Weights of a small mixture-of-experts language model, trained from scratch on English Wikipedia.
Training: a variant of Adam for the experts, 614M tokens, 4682 steps.
Below are experts of layer 9 (counted from 0) of a mixture-of-experts language model. Rows are named router (the router's row for the expert) and show model dimensions 384-511. Each number is 128 + 32 x the weight over its row's rms, rounded and kept within 0 to 255. Numbers have three digits each.
After each expert's rows: a language model's description of what the expert responds to. This comes from a sample of Wikipedia text that the model never trained on.

# expert 25
router:096111143137091098164076140119148148112111114072054099125123100174112105150093175172147062106128183092193097116162106151156136107151164165082113142156156062122145133181144151156143116117139141168131141148159116033112179154115199179080119116163094099078180088124162067129125109145101155098102098113122118189097092074149095136211111156139123167170224142158160117078129145133123176112095
What it handles: Field-label words at the start of infobox lines, just after a dash, e.g. Starts, First meeting, Team podiums, Binomial, Preceded.

# expert 45
router:100100102152097127127180105187171111140128070172099076163130142139163127110154150073091098136130156153145102089157149124123084106132086117106137117119125145061113118089144109148143131151108091134138112140135093059160153127147151124134090152163067100166110109090102171082080164149127145119080127144125101098105128092045108060101120120156169129128126106125103092129145112091150120141137
What it handles: Words and word pieces inside titles of books, songs, films or games, often after The or My, e.g. Love, Dark, Jerry.

# expert 16
router:195140119106152091143112118129103069115106145163205149106110087164111065145098119106151170142141116163151114225127097151146050162188163122120159135138096105136120123066155122132117113080155130145148172064095182110083151140125115141088081159117193108088148150160070101080093156153104155102098097098090134120170108161158155160134177118084140137155078120119093133118140100126140132092119
What it handles: The, and nationality or party adjectives, after prepositions before institutions, armies, universities and countries, e.g. served in the British Army, from the University.

# expert 3
router:103112111117168158105113063156120139085106130106144081096088109143108130158143131097110070108134107128120089130095157147159049112159121148127181110143102160161150121078077116131094101156142175129145146128192145164150152140100096070152106143161108109114166060128099120133158127136188136102172120128082085105106135099137088160063205149126085176190139143112146161154119129134141135127137
What it handles: Word pieces inside or ending surnames, mostly Slavic, Germanic or Nordic, in sports tables and credits, e.g. -ović, -sson, -berg, -owski.

# expert 22
router:113149103113127132125145181123123095130106111145114081143139118104142133132117172135103093164170170085139139115108117160097146136148111183116139120143095131066106089169109134188196115161101153122127171112118102094130119167137109122141055103145103108147102124100167165137086095145124130150129133121148152185158145103098091060152174146146092144153134127168176141132120086115094156113126
What it handles: Nouns and word fragments in technical, military and chemistry text, e.g. armor, sonar, turbo, transmission, protein, ethyl, engine, cell.

# expert 51
router:139085098128120138127136115136097151102089124168109095173111128150154096135163160092155134158111145134153092117156155141092108110133148135117085081133168184091112123096149148164111151132108046094118114205091109135181158132113158080148038136212057101126134129139122154143136173148120137081116093089117156124143115129129158141127128131159132182132112132088103090184131179120148129145127
What it handles: Words within award category and prize names, e.g. Best, Actress, Comedy, and for or a in Outstanding Writing for a Comedy Series.

# expert 20
router:114141105145154138127086126115121131176107146100131115161173133113116130165118108162128139142098118131142196094159088145128159130188127180075079139177163107135078090144174113172064133158074118132107143135155124063086166149129163134132096131109046064171105113138180178180053120207134190106148157114175134119155118095053133113133098123117134125100126150227139095104114110135134130122118
What it handles: Head nouns after an article or adjective, especially sports outcomes and undertakings, such as win, loss, contract, decision, appearance.

# expert 29
router:104129119138097144154141139135065123116130130136097186125096136122138066167160092116123122166138105138106188155116096172092202105061102076129136150116100123098190130087159155163072127104125160091159128172114111141124122064127082153191116143123102155122175104093159123104101086139107141095171161171062157135187119185160114121133134074069158057112099148064106165146164142159166080086120
What it handles: Line breaks ending markdown table rows after a closing pipe, and line breaks before LaTeX display equations.

# expert 60
router:110155130155151129104173133133154144111153144109148126131159139127103131172144219173116147099150114110124121126108114151083178120089096164113136158118090170156162112151144184152123138151148111124157096147088064105090115125082087156138111082126162120165135154081137176129173113095107057100144135160160153135193063110157166191133130122123120058105138154072123085068116169191136126128100
What it handles: Inner pieces of compound words like hand(m)ade and sand(w)iched, and dollar amounts like $46,225 in prize tables.

# expert 6
router:130106114145112155093172132073160061162095091142203180096130175073139117161116154114139083107165136104053106068157138159091137157095066060104103107127118138166145095172147090119093156116152101153135091182157179133092082121084169138054121143109129117090073167117146098107161163104155142132087130090146142111049126149213147231048107112147106061123133090109116150100092145103136098126137
What it handles: Function words before a verb, chiefly to, not, also, could, would, in narrative prose, as in "did not", "agreed not to".

# expert 8
router:110091157131115113107177123162099126105129096105152092138132151135149203112106131126162163129143148076156104128134098165093150109119156118156133074110066135136198145111197087095131135121192094057121150117192103171084092173174102094149120153147126150070141182136106142173161137095169112139152103175166155137087142145163148194117127131134131076118102148097040132084245112123119090122142
What it handles: Prepositions right after a noun or verb that take an object, mostly of, also with, by, including, like, than.

# expert 2
router:149105100127147092177143105112095044114174112114169111129111092120086155150189181124128115202157101153118137162158128110147045144211186139114132127140117117156114155139201097134119131169135128126120174057103177139093173109127128158103069170151137083108132153149090117098077128146143148090129113119103144073120162159144161161055190109091134180147140089169148139153096092151158197110122
What it handles: Articles and possessives opening a noun phrase in running prose, mostly the after prepositions, also his, their, 's, "The.

# expert 50
router:158133075094117187116118094166095074122116121133058078089161110139096192139146150082111060107109116152152154157135097107115028123189138131131132139152094122116115117104135136147087164178140205145180184128159145180166124122164144094159127178154113149140185056094091139153126173128149144135141081163098091125109134132098104128074159141106103158139144144133191168173163108130123123176166
What it handles: Pieces of non-English personal names, often Arabic or European, in sports tables and lists, such as El, Abdul, Mohamed, ibn.

# expert 62
router:132160135160163124100082099173139149142141117067101153092127136136172000115252174076143093102105094141115081120170155151095071149133152084150144114137166074153174124101147129119094115098172167076116127129139133143139094106097118087185159159120117142144173104132150113097156146119177147088145108176128105153148148154117117130112121128131133165167132091111116185153088141120161102081160
What it handles: Pipes and line breaks after names, places or numbers in results tables for athletics, fighting, racing, awards, elections.

# expert 42
router:081151102121158154189085103152153110163119137173130120151130074155095147130092192132114189175168134135137100085125148102117187107155128183179127111093098155148056138120154173155119075120121123184167129116108083102131074164138097115120166166113133135151088130110150136128056081143084179119092156086148134131120115121063087082120099151181115172130154149189123111159115164125103172099125
What it handles: Word pieces in military, weapon and machinery contexts, such as gun(powder), bomb, ship, sab(ot)age, gar(ris)ons, d(rone).

# expert 18
router:133135140124121149104087148145116140188153115132100130137151139157143163130130108174119100089071081154133128129151093128129127118112100138055104106136172052100133131193172170158145136155116186142164113171130041083173104116126076135166148120089159081172112088101119116119135084168107139144182166116180110154175135118114125103143151134151130083098117153144144089143120122160166141151115
What it handles: Lone letters and measurement units after numbers, such as m, km, ft, plus odd single-letter pieces in species or plant names.

# expert 53
router:194112104141134092176090077174123120136113108126145148117098128168170084124178125051169121126143053120097147139063143097140084141153127139129214183155137139166156138075067140125134129108181138090137158120075114194156124155101142141111168120100147117133172118164112124123144153134111102140135136123075122064116150115183102084089129128134132187143082101129170171109200121165158157114103
What it handles: Pipe separators between table cells, especially before a country column, plus commas in place names and infobox labels such as Country:.

# expert 10
router:139106149074073115112152135146101130107174092097174191151099101204145187092108134114179084176107129123194156098123160110171066082155101128148104188237095133103145149117182113159066086164159132116118119114141132080090167142110175086127160148176162146172119148075117103121152100164159152099092128162138116079102108116177124125106142175145156151146101127127085160178083155121122126070136
What it handles: Articles, quantifiers and adjectives opening a descriptive phrase in biographies and music entries, e.g. a detective, most known, genre words like rock, death.

# expert 38
router:100110169164127161155127112099109121103100085131108141131133170052181105141097113092142141134119142141125152139122122093122117099114128106098122131172103099095133149150111111120142096129057216103085125133101076109153109166111154151088065087104072051113117128127124175084051156139145110050124139165086129169123047140079116129192153148167173162084096147120102123123123180100124125115129
What it handles: Words inside names of TV networks, shows, albums and releases, such as No., TV, BBC, season, Pictures, YouTube.

# expert 52
router:138153120131115154176089085169108150141138143179094110108138066130091165143087116069082107088068132147140169117118114115157104119196127126135124127119157142108161111086130158106092109164082116164152181165144175117176133109107097133180166151146120124173141104126092108127099170123184139094149086156082102092084125147067092096094125149083105193146134099140179146150147181153106103182174
What it handles: Middle and final pieces of personal surnames, often South Asian or Irish, in cast lists and tables, e.g. Cherthala, MacArthur, McC, Kh.

# expert 47
router:138124124140112141149142153154093048135111163157082100052114121142119093107139128082154036089133143119148123140111210153174082118109164136170130114094156171121142111140131155131142139128166149154145125150071162132196177059128069136166196118151180130087178108059146139128154165137097116145138101159087121139104186181134135129101139153103088119146146155085129166145159107151165134154191
What it handles: Initials and given names in author lists, cast lists and family lists, such as K. A., M. S., William, Charlotte.

# expert 14
router:143139178134062118136148132092155123153136077150106119146104074103114145160115052095111138109110130133107151143091127067152179061109148100163156125103112059144074166107078123102113120201152190163177133138112108116121133127117123133129144109101178172134178188123145163122104099117114108177150124116095048117155130081096211146155132098077158124083136087135112120095156119144152095148125
What it handles: First pieces of words or names at the start of a line, table cell or heading, such as ==P, Personal, capital letters.

# expert 0
router:175150165201091191164136098122159119134143085099053121095148129068162194109131125068143099104086186157134145119131166108112076077223116085071147149109111160103148148117116139142117141170147168127137166115130093133144146050153129142152092137117091128094118048068117093118079174142130133120178150150079058080094151132117190142130129194095113133074124119129096106158171104159185114123134
What it handles: Opening pieces of given names in name lists and tables of people, such as Brian, Jean, Mon(ika), Jab(idze).

# expert 13
router:152115097111100065107126119162106096108077135120163115090118148139200126093093134131161100072108091117165130198080158123139157128134168134116126106139055132110119146133105113119199125067201088118156166081145163114107069123155135154108118100151090179113104147113058128135206154114152098189118101104129198141083097134193129159156192106104087098140099130085118098116154168151104116106139
What it handles: Prepositions, mostly to, required by the preceding word, e.g. according to, due to, similar to, confused with, known for.

# expert 63
router:161137139144110126114155100098165161113168109074160188142092135129114157122080138083142142125111145118140138187177159106097106110120096114126108144166142132096085145113116096091167094091131132116116096109142139098137118144155148088137125118147106117125162120143145158118141123105164146168160082116110147133163166162179175156136116185139129118153052139138081132139112149083144166112126
What it handles: Prepositions and separators linking music releases to labels or producers, e.g. released by Death Row Records, Labels: Sony Music, and featuring.

# expert 48
router:172126092103150154112117080064086121117122108071145187086170068167143138144140084111120151109147136103112169146107145136156092139106126139090165162098153176099132135113118159068103188135127087111156141077082162227130158076118088120140177143112133192097154131168084114115089151149178098078093136108107143105106111150146154152068109061124107149145118098079157148062127128126155145126093
What it handles: Table pipes, dashes and "in" placed just before years in discographies and election tables, plus year-range pieces such as –198.

# expert 46
router:112135112156189149139093104124138143147078157118136097150111168142171088133127142101127119178125188129153154126099123166163173157090116159116127178143138141142168086117150138183123125133110109095132123194142120070157139151135135124170127085138118127166090175084196156121120094200138176132088162012167137124130150093159116068104137110142134157183117140193133105147095123133119127153157
What it handles: Head nouns naming a person, work or thing's category after a or an, e.g. football player, politician, species, album, diocese, chronicler.

# expert 33
router:139147115124131103122115138101168150116140124090173171132106149107169107104133109137135104131206114068117158126107101191142211118098070179152100142150116126139124088166093122118132149112182095094088088199186136137144107106129115155168116131128122119105060106074176156154178129132134114170113138104198185149137175086182155137102114108143088093168142160178074081101162141055155102167157
What it handles: Forms of be and auxiliaries after a subject noun or pronoun, e.g. species was described, tail is missing, can be.

# expert 32
router:111164128040161106079112162193101149102132120098133148165110129120143089126152106143100099153151036134126151139117099140101105170148123145110066102186167092145140124105141092094133178169169228082144075151155121143183162120163190111129164176075134122115147046116172113112183167109149119123197089142083185126121152162136072056064114138129147150177097130088138144144134090115153128152192
What it handles: Line breaks and pipes after a number or unit ending an entry, e.g. infobox population totals, stats tables, km^{2}).

# expert 4
router:201085121103154073150128073102082068109139117105184164137114142166120177108132133150162171131137126150154085157133071098110036144139162105144110130163092102112141180111155078147161077178175168144069134067118154083112138104141100102077058122154128106104082166119103109115094116111134155137140096105120158115151138140183149165115179157124204118109102133118067155121072143154115157116139
What it handles: Determiners before a noun, mostly the, plus its, his, their, whose and possessive 's after names, as in Chile's first, its trains.

# expert 24
router:185100104105141110153119122114116162045132198088158181196116158101140137135117142125131109164103149153132167111125090113183059139143105144125146189165131127125125101152129141187094159160118160154105116092099112083079166138126132139105060096180119115121132134166083111141086082170091155087109112063156112056185121100120145184060151112110128118139163099142125143087082070152116209086114
What it handles: Articles and possessive determiners starting a noun phrase after prepositions, such as a, the, an, his, another, their, in "killed in a".

# expert 55
router:106106153171154114114111153060183122138011108162152139126151134113055092143127105151149146127117168129153154154133154143175183074080138196146175106118130151147128110147071130089131141135148086131148116097145085115120174123153152110104107087180131194138142109122165108161194103197119135069116152157134165171114098100178080102165144119099125134140099166153181124133111105136075160124100
What it handles: Words inside == headings ==, e.g. Early career, See also, history, Social media, and classification labels like Bacteria.

# expert 26
router:102179139088131067128115167122199119164166117203152157129156099168071109090125174113149112188167097105075131154140076092088140055087117153090129148155126145163111125154110122163150132131133082141158147134116177147135199146134153131159099176113152199080162113145153155129130160155128140134174127121123129081121138147123121062113107114089123141123118135093128107091080120129120150156067
What it handles: Pipe separators and line breaks in table header rows and section headings, such as Votes | %, |---|, ==Career==.

# expert 5
router:082148153169111135112150121117157173098152114096154130134099055116085151136118117183128156115172112143164135154108092089135174088151139165157113194113133086122123136087087149137150122156142118151089131166164101112126151162084171108129133118198116188088141135141228125165137102152121147135155099141151211154123144128097110191090102106153116085138118138199128109137103111119111113127102
What it handles: Past participles after forms of be, often in passive clauses, such as was held, was born, were released, developed by.

# expert 27
router:165143113171157114130128179081123146129146119064167129075122134093148136106119129120129110129111017108145074152161124116072157106210214082176127115144139126119127121128107105047088109004154120137106155141118145160083105121144066096126120117089107108066161094163119126135116119124117078158105141149120160164121142142203118133136138162129125164152150179162166113135182100113122132153135
What it handles: The preposition for (also against, with) after played, appearance, win, plus pipes before team names in sports tables.

# expert 57
router:121101122123200140112103161121068181085103125166112097171113103172111070157160099104101138134140118100122129190145183073142099164148142120111136127119148110134122140148074163154095166145140105118123146140139132131177074130123155123110122094118082079113126131135156099095121142168104175098101130073123174116138076101133149094110141085147118159181109139114120104115135128074134118144170
What it handles: Head nouns of organisation, competition or body names after a modifier, e.g. League, Council, Assembly, Conference, Championship; also Sheet B.

# expert 11
router:118144097162122166113117139134222093054087137176001084036157141104113151129166054139147139128126113114113124119169097075155080073130146059108166160108158170132135133115078164183113123091115126131198179130112102144151143142079157096118112122118124147067156097101093147091130135177122090146131215175107106133123118145104087114145112094170178101122148128205185107131127111130099099068125
What it handles: Mid-word pieces inside foreign or unusual proper names, especially Slavic and other place and team names, such as Pl-ov-div, Tall-ah-assee.

# expert 39
router:128161106074116131109140140115093091085150135123077124120095115152145065228175133085117152124099131123115142175137140157133103080070107134088155124136154136117175141103121111153189156137157166125165151143092147123162137162095118072143115108129168134130158196133127088099085123133183111106200140128111183113090141155134107161152176072126144172182135098090149140118096038174116110052106
What it handles: Mid-sentence common nouns ending a phrase, such as atmosphere, guitar, painter, and syllables inside personal names, such as Man-ley, Mar-wan.

# expert 21
router:084144123100151123083106145158108140078158113093170173165125163110151063135126088077178116163091094086134123127093140071073174179099144138121066161124130068172201118109147086112130175164135161110194151142101151170135130140176126111148096181144143098088130086100179138112084125149169134030176111147087102085112146162089079079129120168104134109169107157073129160155161081149194090115132
What it handles: Newlines ending a sentence, paragraph, table row or score list, especially after periods, Pts, or match results.